From a checkpoint of a small mixture-of-experts model trained on Wikipedia.
Size: 9 layers, width 160, vocabulary 8192, 26.5M parameters.
Training: a variant of Adam for the experts, 700M tokens, 5464 steps.
Below are experts of layer 4 (counted from 0) of a mixture-of-experts language model. Rows are named router (the router's row for the expert), up (a neuron's input weights, with its number) and show model dimensions 0-159. Each number is 128 + 24 x the weight over its row's rms, rounded and kept within 0 to 255. Numbers have three digits each.
After each expert's rows: a language model's description of what the expert responds to. This comes from a sample of Wikipedia text that the model never trained on.

# expert 5
router:085149115146140178124149112166119104092116132162133127091136164142130099147091135125116120132109121133149115090087091124117152109129154086158127104107118134083166146130126129132128177120140124131160184147138154114143179100093092129060131119142146111134112146142114154137091145126126101115119115119171164129140139156110094093152172069136076103129115127111139131157124120100172134157128119136114141165112132142093110146138159111140115159125089167143126113096106077123140121125129148
up0:138153186143091153114125147119130096116077131150134101089128098115097155138087088096116112147098165137124098147126142121096131120129098137156163119128142139111109122139115169132158163068148145114117162104133136141163121120143128147172149138101071142126047157109100101117117129119092134137070133131102137119104111126160131127114143054075163121149123118139132113175110140135146120113125125115106129155110128137095139114098119146129118133123129133130128118123167135156157161158153111
up1:103156100124136087102142101142120103134131142119109112126104115111111125125108107159090124134111144112118135143081138086090102161131145081126142094084140162137155106140151145153173138134134115150136136148122127100138143133135119098128114166173113147142087164122148094112170127189143102109058143115176149157195115151162097108125110135115144123163130143097085096154112106117089108147113113161153158155127133150093151130082131110108109111144134127099140140117126107129127138107156151
up2:062167092117132132065158130109161093118163140139124114170148120139117162111154135091107129140130140144130134148110147109085161104151089134151105105135145119183109171152111149070170138106159142125155126130136127150155150148145120156128129115143180136139119123148142134137105135137113147120079096101122100136132165142119148137128129137127155156127151129093093118134120130151106101163160091119144106135110114131087106129122199130141138117112170153101143121156165149124083158128120158
up3:131133145154128111149143110128110088120077138129131142125162094147149116102127154108132132116114160134112106174180120156136137147137121155154133115171117117111121132171151101104108144143096118126090112165101141099150080090140126138163143114150142111111159111152152197168079105170122163118147154125069150118108159138127126131095134145136101078127131094119167115081133131152144110095107095113150097146117144143147117144114115144119089170125131111099126108150166137097173137103126143
up4:097136127168167117106147102126130161122089164111162091142167113163137138118161135159126121105130157154156121144117107142135161117087124133116156101141126117135158136152141141137144121139132114157132106091205124102079149078113136115136161124099150142157117130123130180148091134112132118143128147136169192102120190127129117132090156130125138115109124122130126134144161095107191128123081160118135153114082095102133125140101109135114073130136081143147112137156121135111130140107125132
up5:103130148133140149126140123137142126101143104119145132130128164131078127145131143129117156184130096111106097159141104095115109136151094105158090128092132140129115126162117136144068169133120136107099148152113104147105133120134093147103194067110121073118137135115118136118123106156122098128151107119122112131142146169074154134118129100124132137122129126141150080107127137127169142152180105105136110144118119135107111212084128138139080121149118100177136107107149137157143159148156148
up6:132127138105129124072107128146162106098116095110130130105119153125104138130123089152171134117121132156148082080100131109136122131144157136144132111126153112089132111184123132112168117128110161148092151186102154105119089153149115119131122146119149131181130145163131124123105137123098123085130097065137113140145110127147147118113090148124103139134145107126152074145138095100150127135160173131137149087108076112128100123085134150143131128129145173153098109112102186103142176126127149
up7:121134133130138139167143124121134117120132125170129115176140167112133153114067083116131067144123132154149080140118114127117161093113175185128107143122109143133128107114128137136147105122115122116088161124140159096128127121141145146119133154135168139121153115175154151177105139140143131094179115135040136109078078164101106163136162090120124080107133105123110130138127141111135115132140118123086134118144162128137145122121156105154155129125094112117134139110095149156113143148103154
up8:166117125122142138134125079119149128138126096147124104102186103141171080113146128120142147115115135188146081126126131153134147106107144095141168127104088144117088111163131190108168161124119149133166137153152137138137135137118132086102095106092119106086122116119160147127093074132113152108128117112133114096124125101129113092073113122120112151111111114088172136109121110122146106182133155129127076139106127148160097104126147151104131126135159176141151113154134109133139125151157136
Person role nouns. Nouns naming a person's role or relation after the, a, his or as, in biographies, such as member, son, coach, founder.

# expert 57
router:114157159160137160114181118159124112108106102161163097105121150146150078124107089151132099109115120132114121075102121106116155094130160116113113115113140107078153123131116139088101141112140146125132161166137160127151125116118122119096158130173169158105109136129119132164087145128102118085104115105157139084153144137111138121157147127126113122125156117103154114133104118103142126143139118165107081158109098142125134126100150120151087142175110171109154099086099104089190111119130143
up1:076130149109129153157110153154128111091138053153105130118126140136080107153086150118139104158137119152131133159116113175102128125124142062156107143123108143121152153125087129141121087093090149115131127143116127130106146102141125106143147125143138118080144128126100134124133169126142097150121136119132109127149099154121133152168107111105113109124139127120065131143106164154126106201140089092137123138148191132129114140127135091106129142141098150092129134111095111107152138136181165
up2:138076124127122133116101150098146185158129078072128116095110141097132100117130162141136073147156096138120128115132157141129143079152088125095122160107144180136131149101146148120141123118137140162143165090121118143147143131106100094133119100073169143126116176143115097117145080125138086131157139142107137152145149109123130159104137096130120125083159152118089143112152148109154119100135145098136137129154111148101112086137123136121139115130125125173095116168182158102134151132130134
up3:096134074132100169133202091119139117161152159190137094147106133108139119112145132155124103120115163116087161130109137101127107109083101143100151118113194130130102107143070156141154126128161084147083148119115154075148120116116160152134138141161102138129091111112149116158119113119119160116119118103120113134128134145127148111082082129146124108099124121120145140144104104098133151152141135131114115139109113150112141106127124124128128117072134104157166154146143098098124112081137144
up4:114141152148108181111116127176124178063136130091131140116094136114122096153139133129136079156115136144136123099131125125135088117121132091092136071127165120107124151074122138119124132159145109143121138143112114127088151129163133143135134113158071127172119121121112115075132122142123121138121137134179141135142131138135147122149096146134100111098182071094149142132165122096127133125093110128118068133089123109132116135146140122147082132122105111105142147116088101125135131128202110
up5:121132124128112131119099126144123107103108139125118135137167152128137088120135131129168099125112137143163115156135149147126151162054108099129124133110154103089165133147134150184147113109129116146137119125141140150134122128083103099127200055112113118148187143129161146097154132107114114116115115155159116168123136133130133158134109107124156084135130087129125162157127107160155177154088107153143109104140136133158160143108160138165143145118171092133144112083095132151127122101092125
up6:090105136142133145157144125111122141175104129212178090119128107100118097127136146097118110127137113132143115135114134145106130114126116092142118113120101190145163169114087125135140140104123117123160158118142157141114123117142133113134097158169171124097162135118095130105126098132132103110092131104119134169133126105148136131146133100114142102112116134160081140119130158089145087136143136120106136185097095138131149116093102124170123168151110114133145149109080118129107158098148204
up7:133097133161144163152151142112145148128156101121139157124159153173123100108116098044088112174112150144126140116138130096099121141101113157124155122166142123093149125149149121145157114080114144078152126098173138105157114111140123101133132112110129129113137132109150161200176138126126135113124093155136124136108094160156097130138129094129149090137106119165116146137132130151156119156107136149148115090171101128147107132096103132065127134176137115122149118122122121154102140095099137
up8:115144138136165133141120088118178108111117139144129098136085159148163149113143142095149129091128137113139085161130142138108139123072144153118097136088146115096119115152138130155164135120125127099146149164127124137132113131128135151107172143180166079093113135117130163198112146135156103114132146136138113117125108115156138165136140078125103131134129079097147156106089095134117121149153120150120104147149133094117143144173147127117096210160135137108164109137091106121161128130138139
up9:141096116136149161129093122167161115122120136105150102086139146095097092109133148101140124116142128171081136106120131168091137183123148133079118122092156145087137124098136134147125147105142164127173165131127151114117070170143106111123122148132127175115140161100112138125098171138155070145116128134167134096123135113124144128092105163100122117147129175159134103140138133124151130165131123155106162143126116162110125148090115098122082148152135163103118120117130079104156131133111159
Titles of works. Words inside titles of songs, albums, books and organizations, such as You, Love, Blue, and The Making of.

# expert 58
router:117121114143148179134158098164126100063103145140146080101121167145125131095101128129145098121113122143105106126090096100086140119108121114147130101106133123139162173129094124131091145095150114173141154153140158135155166121120072080075148116157126162109102171140110130124114122167137114094129130109164131134149157138111120114124171091148093104122126088131155124109115098118135148156140112129091140172123123140115120134112170103136122158127089136111126099107114090084138151111136138
up0:153119100168138159102148150096118095135108109154122147143103105103138126146098095108140130132122135207128103122060133136063108134139101139116144109148111141138133157125117121120095130140129129152162139142099171127141152116096133121132115161145104116080167117151104153092076123101127146146118141136137124108131126108170127106120137145105082160140112096122151182128108144130113102111155100104119155124113132146079124148093172103109155142146071189136140100145135141122103109110124114
up1:113140149121136161133138104136111098113140141126154138113149165122155104136093090104098138104124127141110136128153136057106130141116136090128137078152157089131152151138114139084147129164076142092099108183164142136103133127153074123147114094115104143127141133176187145135124128124120152091082157116076156106143149127117094129177170154101127097155127161139138100161112122136105135117157090109127124110119121122154139079147144154132122132139142143125123088091145098132150145117119118
up2:092104101114125138126134133109118136094161123115122119118120136140146147086085152111132138137117112157110109138118139134117150128144114142164128135127132091171108118107082132166136126111159128107146136113130097130136078102102135130081148118146116097154115150127111171127102155148153118121178156083166143102164162148140137116142165148057091141144123174138087122126123137122128143154150116116091109143133159131136052167099161151138117151106141136133100124113154103147080188089145130
up3:114118160161192116140153144158112145082134141138106097121120161118136115149118137168115108120105139131167114092117114131141106117156136132172155095155100165132147137118110123096111139081130149147139147162113152132150127093075125115126106103160151115090143134128073154128107150127113098103103083143120132152110129125093142162152141086168114114119127162111157096159139155085103142142144121149156119098154138139102147108139090087175133115108118153148105117102068131112151097134158112
up4:135155151137131104161140073119155133118112121131150152140129125117126179097122100147139153139119091166114082123111138114130122172109140134142105127080106130140159111122105133113076111110148136143144136100130169151166110097147116125142130081122100110165183128120134144114107146088188097067128122110119103121085134134101149137119191127146136109160123137078152075118126117092127130105149140171167124113130119134091156162117118120139155111134131109107102104118092116115089150124100143
up5:129123130150136151125130141129122098124161109115145159131143109109162073127126125113123105171126122132144110121148079144114122113121108143123160123127142122117112106088118085132126097126113189153100152113126154087107118156149135126139125120157100094147132169109103131118095194120110138102115096106106157139139105142079082120174162124134135095093127172112118116132141116114131148176150046136107141133125098112104159102126190096156130135127133150102124159111105111089145144129083109
up6:112130161156174095169148111132102179134134147126117064098109148148163136087153118123163115109111157146141098099106117099146136106142162178161157103135100153123152145147144113112101153118142118154145130139143198130160133111133151101145101098121104144113123134119090124145092182094162101105180113127122121109063135127119145185132161121162141081131134140117144111121154142115131154124146126138133105093156134146136101126100110112131138091115117121100119114124094143153131112137118105
up7:106151132214136169127089145098124100161104132137117120120142134107141128142083164158089142140123111089170115156141077146136126111121129122117148113105124153071096120128161127111091161156125114125119118121116133102117173146111136165103095153114117097145132145164078157116085122106110132102111081159111140154156124105149127111162113138138089088092116128144132123146120156106124162170147108103151128180117115149094137142137124114115141135116111163160108154080158131136132143114120135
up8:132093152104107179138135127147118108147150109137131139082111131124159156107112115116126083132142166140102136170134111144120158125116117096128145167134143095140171151172142153154129114134139101130098107129132163114128121074137148122116117122133118142106138172129136115160099145146121143143093157085155115141125179063129096156118113099147132110119137098155101151123150145146141118156139119103166104130063134149118176169070118129137142153142099115191096145110085120127137122156146143
Verb stems and inflections. Verbs and their endings in narrative or reporting sentences, such as said, moved, announced, cause-s, di-es, and the ing in believing.

# expert 35
router:107156108123143174092172092158157118134108093140130143130136138118148110107112118164102115100088132151164092098124124126114157095095148093130126122133127103141174141145126120101105148099126148151147129164140129118159157076110137119101123135150178137121141173169096173144114142150139120104113095111146132092120166150102123103144126089147128141096144152107173111141101069114136170143107110159077090145105147155152124121119162079131123155149120149127103117110113137109164118118099142
up0:144132110140142119159135104146117120120139114120159133122123157158105097119132132120142105100114119115106104125082124120127204118135133144154119093155112141139099105114126168129165145152127100141108147115171132160154097093095131128122123115126143135115137084131099095142111157120135128132170084116139132142102157135134135109144128119086148123127159113074104121140144091130170149129099142173161128145163079107131087105146144119123138131129125040199137133167135110113171131129172089
up1:124097106119137118159105160098129156116155141137159144106129168138134155131167092129115107103102115116118112111129075125105129124133163119147126155121105108129112093103116104160094122156166164162146131108152121141142165131090119125124169098173103134121134118138138137161161165115120150135165115126098113118118114117120131180109111094134148087138101091031159137137097127115105140124190110129095163157136137154116142122136130100130129187121119140107092127139100143128163114112171108
up2:125148189141129138132132142116119154112139129108139105093095165121157114095147165135151128104124129105048153164155120118134131101134119112150157150145147122104115093123131131108146149101147101134110131097116136066143158139110120138118158112102096128105115138144129081140112127092143115132125133140101126148168128127091148123117133138110109137134148168159105098143063097115173133125124098136098122185082093087118144142140134145149076121144084126130087125157138087143162115089109148
up3:128165154163131111160134110117148133115126150114137129096142163166145178145157108133127171111132128141130127065080120112118148169116138125149130122151099175110139149164142107101122115139139097096097141131114180087087114126129163125121137111136111172133188104062122141134159099147125141100139100122105149133132120106141127108144125076130107142115116082112090152130125145130155139129153085140117133124112092124166137141130118163099148131123096139140147118154123137124138110081093057
up4:130108118170167150143135121143121085113129164115176152114149141111143123125137088156120113122113108184132157110100119133118138130103128099153171113093171137122142117172128110125105147171132108167136121191151097156134123154111148126123122105127135163118136096140140160118089146122140099145105119137123150088150091137127098093102118096115123139100123126142099161216109129128116106123114093113110123137161162139168104103131104114127138116168131146096111139110112133071145167108167155
up5:133153162103120135112121151129151133118082110175156081124158134118153117129143130124181128088113121141090171104135122136163128103100130117130104153093138127074086168085151114097108106110141116143092125096122125144131131124142122088117111146135147137098112101158120124099144105072122150138147111126107107130178119106093198153119093143139133130092155151141117125141115135120175089134139134162114115144144130103145101150184167137152094118115062135106157137112135141118112128145119112
up6:096122153140150187144148079105101105137110104145143163093128130106104083071099139129105139099145110146111108143139091141122127112123109159135141116118139115164145149123118156132160118114122139140112155096120122137144115156110129103145087134133096111154120122136090096094126086121132117144141167073120114154125120141099083105158180143160139145145181140150135125118108121081113155143099113147176131135118129162080105144115158157152123131112074089108121120134130087136148151085161128
up7:139153116117122133100140100063129146106111182173162148141128155152144157166194123155126124121144135155103147120147155137109140135114159131140133102091113133123157161120119157123157111123098124111154136086099162167105158121159139122115126107113155076118142117141119116154092114098138100126122108142165166135167145158134097143129151169098140081105161153167160133111123140096135103147126140117159097144136092138094118157078128134115134099127133185127108151101128119103103111158128156
up8:158108144132148119125138137145157133143109095111113124133143123136126190125153167128100089114100123142159153150099130111131128141077108110150116137106148135137166116149082154148157121093143109135110133100112136150144073099149150117138110146100147164166170131126126117118143128074112158121138114140135138110144152119096107082160165093101142108153193101118091104182092100132114115134109100124094131174144171158163111121101152099129154138118090161114145096080131140147124129127133137
Digits in years, numbers. Individual digits inside years, dates and counts, especially centuries, plus number and direction words, such as 1942, nineteenth, several, north.

# expert 19
router:101137118144177159107157117186143109104119112127156158132151124118150093106104115155096137110055118152133101125106099110092146133135136116147132077122115122137182158165123148117137136115112125174130155136157129116132135055125134134086126123116141115127118185165107168161112120159114112086140122106143169121110134180134126127121125115141099133073130106097142098166103117097146134163092129157129118128106140137095096109140162099137102132133108169142138150121131125098120158105137132
up3:128149090148119141148160145147117124127120152148097109104124130107082153134099109144136128161148105143147131102064133111171145129167129079145150105124129126160125095112105100130131134081159156136116181161128130117151122165100113141134123068195123173098167149142133147114148165140105113127127103132114116124159134108125173120150113110111136062129152116130140139134119077141155107157171146143128114138163113100105176140123115133105123121155154165120163129165124151128134125106135168
up4:145124117136113126070133065140157115112114131109161129136167106149139095128117087134156084112163173206158140118128152159131117115123116083125125140086154138096144134106137105153107166100122162124118152156120101127126115106138148134117135121127166116130116117114127170086104138095107111131155119148146147131152157126164139111152136121141099125132119148164132130130136118169111121146175132098094059131108149120127139180112174138125082154105142136107136130125109110131169095088112152
up5:124138120119145175123104104125160103133138161105154150134111138116156104128158126166135148115131102192084122114147165120112124146139126157143121113113152113142101059093106139079122083117143114097135112109122118132188130148098113115120161125117138146089134127151090145072128135127130139138134140149123115124136108163111110080114128130122077126111124081140168139145121145129111117159125098176133148131127103191136114143123110084123124108106088165194087133115128117136164156115134134
up6:142180136122136123132110163152152120114136115117118102106119124116130143081134141125131170153135117125134129147126139118110115142124154111166073182065145116113153153158145142113139139125134118122140151106165116152134155066086142101110162140103121077140106187154131087152115123137113111150137125081100160176123132126112089127129128127130107120114109114077198127150138130133127110112127148149083105136146125098137093127147099137115111122146103136126131146090103117098169103141189094
up7:146138125130130105122125103177127168133071144115139152139123162134101120133094163094140133129116114156096116124115125109167185161093110149131146098148146134136133112144173170100054152125186121146127109123108125060133139120120092090127124138125135168119107125144128132128128144142137084124172136133085126084138160158128139138147149133116138127104130088145155127117112156141118164104122148124132115108122082188148136153155087139120132100139115139123090141125114105105115083117171099
up8:129120132141116125129153096147113135081156126130109112098157137120093143116104141143139112133104112142138082129116089180079128103145136149143160143141098154151163154140128118124148151148157131178145140121100128120142118062101137154092143093129130091117136130110066092160117109100143143120098104115130130141104127116150141121147171178100126105158113163159136091114137123121138127151142176086132153129158117149086125172121089063130113113127133088104158137083094131116121134121145106
up9:103117132156136168112150119156135113110155117117129120141111152117144078120129118134128118121142150149097122160124115136106122120082172096126139144112150170142170133128123106126073168146127074119139151124130085151166123123112142106124136162122097107137136163182097114125070154116112106129146143112177137135118138143088087126113147132104116054129118123076175138169132087118136107141139128143101088143169145130114106101148160133138108112123094149159121116111130141103092113184141137
up10:137167107123080135116152064156143128142136118172144120108111114148098131110104116119128114176153130170158114075092153109129142144152165122134129109135143142118127105127145124155103123080135148119105137128147098080131125137141094184112138152114133169131128124095111154126134109132092087175142162099152169150115141116134173101142097112116094142196133104111138145097141140127184141099126150125103181105104138127113136139122165101114151121175110126142127108172121127137147141103122113
up11:136143116148112136150132153156133131126073138139140135128133145158069143078154093110132126155110111116124133050082112140190152131175105109136083113134121077112110138114135107127135085131125187122185121150094162131136123139117119126135154121141121121116097098129150154126137110119119110145122124113114123144126112113114123101093114150113107132127161128096104120101103158125136097156155133127102148146085098137106197110152117123145164203133126149138159138143125105136147135117093125
Digits in numbers. Single digits inside years, coordinates, percentages and vote counts, such as 2019, 54.69°N, 23.11%, 46,592.

# expert 30
router:111166149137138154126148101148123097109085103174167109105130141162141100126112084152109097112110130112103131088120111104133136069130157126114094088110151099090173127133092141118104150082140152144125148154143159123169160113091135130097133121143163132125104166139132144171111137122096131116102098097157130099136146136103121102159130091113108094116149094112152139146101110108153140142148127178114091167095138149106117154128138121134097168131111163134159087098098130114152109136113161
up1:137103144142149132141115131121144135140102087124088119113146161099154110155096090115129130160122092108150100122163075080114094115122115138128120150152110105136099106109121139125124142108104152145159127143134096133130189143131122121091131140201127067150123142137110131114118142128126072112134128127160104128102165112127109150124133075179134089142114129083147136126142109144146125147098130082102150091096121124108139102157165127143133164119110106120114156138159097103079151162079125
up2:091154111129114121107143138182133128164103148145092108191145127120143114117144117122163112127123130174083136118150126071133120119128122142123131118108135083107129106128148132080105142130166108137147140123124139081133096104130084123118138138100146150125152135087129123096133141149131104152095160134139112136137126120138159120099088151147136115091123152168119077200146136103176179101103139138140138112083104195143140113109127155139098126147156165094141107124114139110104125113097150
up3:100094106147106161100146109145120133098141098197128111136120133172145078132158119152077104133106133103129122095137126105117103112139144115133159150127118135115136193123107154094126111104156123114124135128105162113141132160124141135144121115149149152095051165153121151153138133137138116178127124133140137157122096147145081118174125147128160077142095102155144120144116137150142153100127123088111061090097172115126118146120164130113122088123119118134105105141108120131102112174136120
up4:085135111098154142149139101136167100094091107112132105128149131118135115150108167150112124155110144107148101130131119094116149094119085133123174155129137121121118087145149159147113125113173137149113117097139158069136148133131133150126134115097098111146114148096140120120136115104138186125116091152106145117152122108127105075140125081154095110095109091118128087110127108116110120147153141126149127111128121065106102147123112100155137132087077125214146119171137120148111153114098125
up5:080125133139138136136125143161139101116076137151168126109122176113111111128110090151133083108132138151151147102126096082130144116069137083082097139106147105078148111127124127146124150147132102089092147153148139115142108132095127121152120125113160131109094145142130107145140139098135175180133126138140110148169112125108146127138140139113163071137139139146183130096149154090143136149120095170146166115131111092116146158107118110161148131127123157127162098114116093125191117137128109
up6:136117089127154142103122079122151122131126141099169101117145114106141122101051154105124101164129124153122126133093125121153160100128114133086130115153126142172126128115104183141131154129147112140102112169126101153093188137178125122128129109088148162106128145125101086114113072135152143150140136110119134111123125117150112105103142128122115121135110142103110188124096138112119132132130134121101123174135092113110118158091140137092129119125129066174149127182145102107167127135170154
up7:090135099134130159119120102106129107091123149164070115122125102130117161109125114130112081157106094124137123119104139108068157087136141090136162126118101171140131147137133140104145127087151116128107083122144142152109153122157145086128130093111123090068154144161160164128141160131165123117123113152110146150138105160170115097136124090108120083151107074159161139129125129122121152119183137136153142165150160136096111117152133147109104126135073114148156132126107134137100124139114092
up8:109140087100135137141145118142140081092168173097131098140146125150148101141120121131150124137139161136096112124112085092144116099115119151132129154142099112146156170189157177112110105105131158137159116115100126152140124093133099119120153123110158147122135128124115116086113084129128138113100095124095106123134138143179165128131093094152136137079120114148117108126088130136120124117169133198135111159169112097142110156102119119135107150107087131119132144123155075115128159135065147
up9:127121110097120147103137128145139152126127104122093113137114134104144141145132134106124138116113137155080123128094163183129187114123161145144140171103168152090117142111151124106127098117134182162112171142140098138130119119138078167104145145137128185154121165148150111084141120143107090127116108103166114104161095116130125064130146142149128124139143138167099150152117145121132132147125135192076146130125066153111093139148125125133092153109105122131117087088120126112113153153113125
Titles in quotes. Word pieces inside quoted or listed titles of songs, episodes, films and books, such as "Optical Race", "To A Mouse".

# expert 6
router:136137115157126162116160087152151075089107142143133119124161164127125127093104118126139089136092129141118110109119116082072154129095114127113122091088149113102148150127105132107108129122174121148127166127132170138139175135123081095087148121148110156126108164139119149130120098179119110107149110112164143108147150154118122097116167097149106084108116071129162135130116071119144149117151131126095109172131119171116107132086137116115108152125089142146132101098120094105126130125133140
up0:100199145136123108105138113155114110096087133162129154149125149098105127111126114126134122092133108113139115155128161138138150150124190106119173107125101183127118165114128153141113161126121112162107176150135120121149127133079084146107162155124167114082122121125102181149122134089125166125135109147097136121163095100087106079157108111127080120130142090124134095124140128138108169098095121147116143146137127102127121139112130156113079120140161163127122133141126108136093106095136098
up1:172121144151137095102117122134129147073138129146137106149155124113124138143134088147101114095140157123096090131125113103131154107140152138103099166128134121125113094154130168101119095142153157152166154144144149099166131110140156152090134170173119071151084135113111170134132130125137131119150109100132147112130148116134142072132113124126145160157132117139194089132183121117109096150079136116127125163103133148146120135110150130146116057108113152177111163096133129138151144148145112
up2:145097142135142129129127156146129133068121112141150138115099109142115117121150141129115111133118111142120124123116107149151133128073087127151127113160169125161139184123135090087162142116107105104115145112104121067110137101142154111120152164075127111107147147141164153132155180134175123093163133151161134104122170125131102096152085167110094127128120128150162140099097110122139119150090095099123152134113122122145128074077124130112157141130112149150105128157086170143129169162142145
up3:121137131163146081145126140128146160148122128103104161076140148124141134087093110117167100119115095149105115151095127164151138114095154136096111126178141088148095161139130118120149156153132171111095069122140116133110109119130079114127106118115127145159163127170109168114151138127116163133126167110154153138177153113095099122093113128098088109136130106152101144152122131131127076098146064140127127154162096113148143108095164110125157147146121138139155149139102160107131119137125106
up4:131144132175131136137137146147130179171111138176108073101161151165140145150102103165123139130117081157138107132102132087106096096154098146141124109121137128140105151142124134123126152143132153112114145128138129141130090125113081169141148095160130126091141150170153154106152146102131177129161163133117102157086164115141169151128199135152171109117114161124099147127162145158130134171159134133155130144102109143142128166091164111115131143142107126115133145146128099094138158131135097
up5:119156150089128136118117157135100103147127113140114148108118085169134114188147152135113129134134144115148158096116125170171115129159101100166155151136091122120116139115139124144096132112085131148149168127121115133116100110129154138148136114100181117102097150160155138100115174087106150116103130098110098142121118113133093135198146114141164160162112173138090137118116187148142118148133124171142166089145150089148152114173119087142137137113111133109143140128102163111125161138110125
up6:121119094149126168088118111142194138092135143133156139130155162153152076071097094126110125091111113078086117152098120111139136117117157108137100118112138112155125150133114130133158151113164109140140163093167118117105112142125103104141137110105147127166126115113065124100120144138145165121131142146147108158138112118126145162156151088123111156103108093125164150104144096131171184127130085097083120162129136135126093136124151125143092157114099124126142158115121158101093135152137128
up7:136097073124173145115089141148133135079174124150131160118115163166149103099153146082111103126126098141092138117159120069082148132118156118131136127125160149124129106111091111145164117108137124159119143145168121135093136140157098166124171100107125129152108150156099155152117094109108118111146098125112134110126141103124112169142170136129080133122112105165158125175109117109116139119130109134123123149104126115142139147124152107133156124145138123131153106171110079173144163109077171
up8:151130136124114149119147132124182074095084083139140127111082145122141133101078181094109159136098098152180130145122158148136137111135139136136143089146141123129092152133118128098174119168147122121121101155118103116132150116124083082121110122122111103119142136117137176135143140156094147131119097125108139136112137108084137120147179163131146128170116135093096173143099153147136146117136103124108139118112166147157131104083120108135112131125074112166105086127146117089081104126121115
Verb stems and endings. Middle pieces and endings of verbs and participles after to, was, is, be, such as calc-ul-ate, impeded, known, developed.

# expert 20
router:109170119139113181114174115169168106087116130126152095106111174114104089092114131126094135117063111112123122098096123102107130071143133138118131113127172126122136122133092147117156131103163150132126129149134122091152146148104100126081135117139143149112092169127128114161142127133102132091142108132129118125150129126095110122176125123119118112118162125089116133153095119088149150153150120183128125112120118165108128119080123094161122151155115135154150088110109136077174141113159154
up1:096105111132128102152150136129122112168180119103148156098149147099141147153110119125121092119110115102121134133104120123100134101140159139155116105158085150148130100136120173135102106092181096160116122127120130156125087111128131112113108142126150152130126161123107145049132115114107140135187118120138154148163134157133127147091119127145126136137110112161115132177083096127101150177162092137137118114173136142146122146142136125151126150167115096150085098140164068114157166125165135
up2:155138124139135156172110143112160142114094117090158140103106105121070098079084149101112122168124158134116099101086137165136152095148130093101065063145077135101208122145132114153147103142155139170115137112127145120106157093154086148105139097159158136139120128129133118115140100128115128119143118132110156095114105139145124137134115121157121108108130109114150126095143110131174130153084093116128145149142098122134136121141116154116134134136147156155131144102112114153151155101102119
up3:142146095105142137118179139141142076142130129169100096107146177117135123138131159151138146105111140157117141087121143078096122125137128067131124127136103175104158137130159129150141143119124114138117125114119123145149168138120090106125165121107102126127117095121125134117126171114141120087118108149102183115145176138166120123131121131156145113121133144138150133155133105182126137161096152157130142125173139110110167141099148169097165129187131131092154114085139147152154157160122068
up4:145124134139142129139095133160160086168088122123111136106124128149173133141146126157170094117116106121124114160109119151085108097119144137116099127124131163136114137131076113136132158178097165105120139150149153140109105158124141094121142127115144104125108146151148101146125145112107139132129131122143130163146172156098103088154102095144160158104135118130128135194100160101116139166128178092155154127120163153112107138170138088120189121085123136109180109117138102128157167141132166
up5:117138113127116148125133159095153079081105160112097101158148105102094142079131120161128136106114145156113089129132095085154098115133085142108121120138162129102117123130120164115132193108149139103134141104129109144132140139124122164108161152117116191120120128150155114094166145145138146099170119130156119117121128103136112103129149092139073113119157073126173105110103107136148113146124119134139155152121141151142113140085162097085129174125129158119106105122125106131144102147193133
up6:153066153125106155128143120114142115087140139098120137132103132139140107090143136112148101146149129144098115122110121108110155117126157121131163156156133184119146133116164100141107142116078172184109157097135124161056106136160104087104090147107109098130098139120125116139143115170124101126106108113144139133133098121144157110102126128123126165144134095099146109107099142149138085182149137122098159154124121094103096116134122141144092104080101140125134155127152081145109110084108109
up7:121123114127151139128137123093146148100122114158150167196147104138170088148063135123110144151147148130133150139134127132150125170144139088125109130108122106103180145138144129152148143084127106126150162094157126116092114122114154122104093095105116078166124139137167098137083123127153096119130121129127154152152116174160157148133178171136149140072115125137099103169166159100128101136123112124133109108120108152116119102087155127153132131158136154131099125112186114130124140136162125
up8:169121123131120111096120120075124138141117162143138134116136159157159132116090099148141136109130161110151106100145124165109146124126103111147139145157093150163103163117158150164113123121109130121175121108118136147122143105131133116147121100148111130179080117188135143139133098122153114136176117126138146118118132186113095139079103113094090127116092148129141141138119131107137111110166104091101134148138090106074187103131137098157129116150127144108093097114078094117125180100100120
up9:137145150099112130109125067124117119159159143149154127072124114138114087123107102142140141135136120204124057105152120141088150158097123133118124149139122151114153141141146094162120117106122128123101155149103138144122126122124122114140146143149114123095159133143133136098114139153148125078125097140135170105149107146144171108193133117120102108176120169112166150094104115110127156113097064115110116111144123111184126127139158149107142144146155139125118136127162134161125135085138175
Heading and table label words. First word inside section headings and table headers, such as See in See also, Total, Votes, Date, Apps, Goals.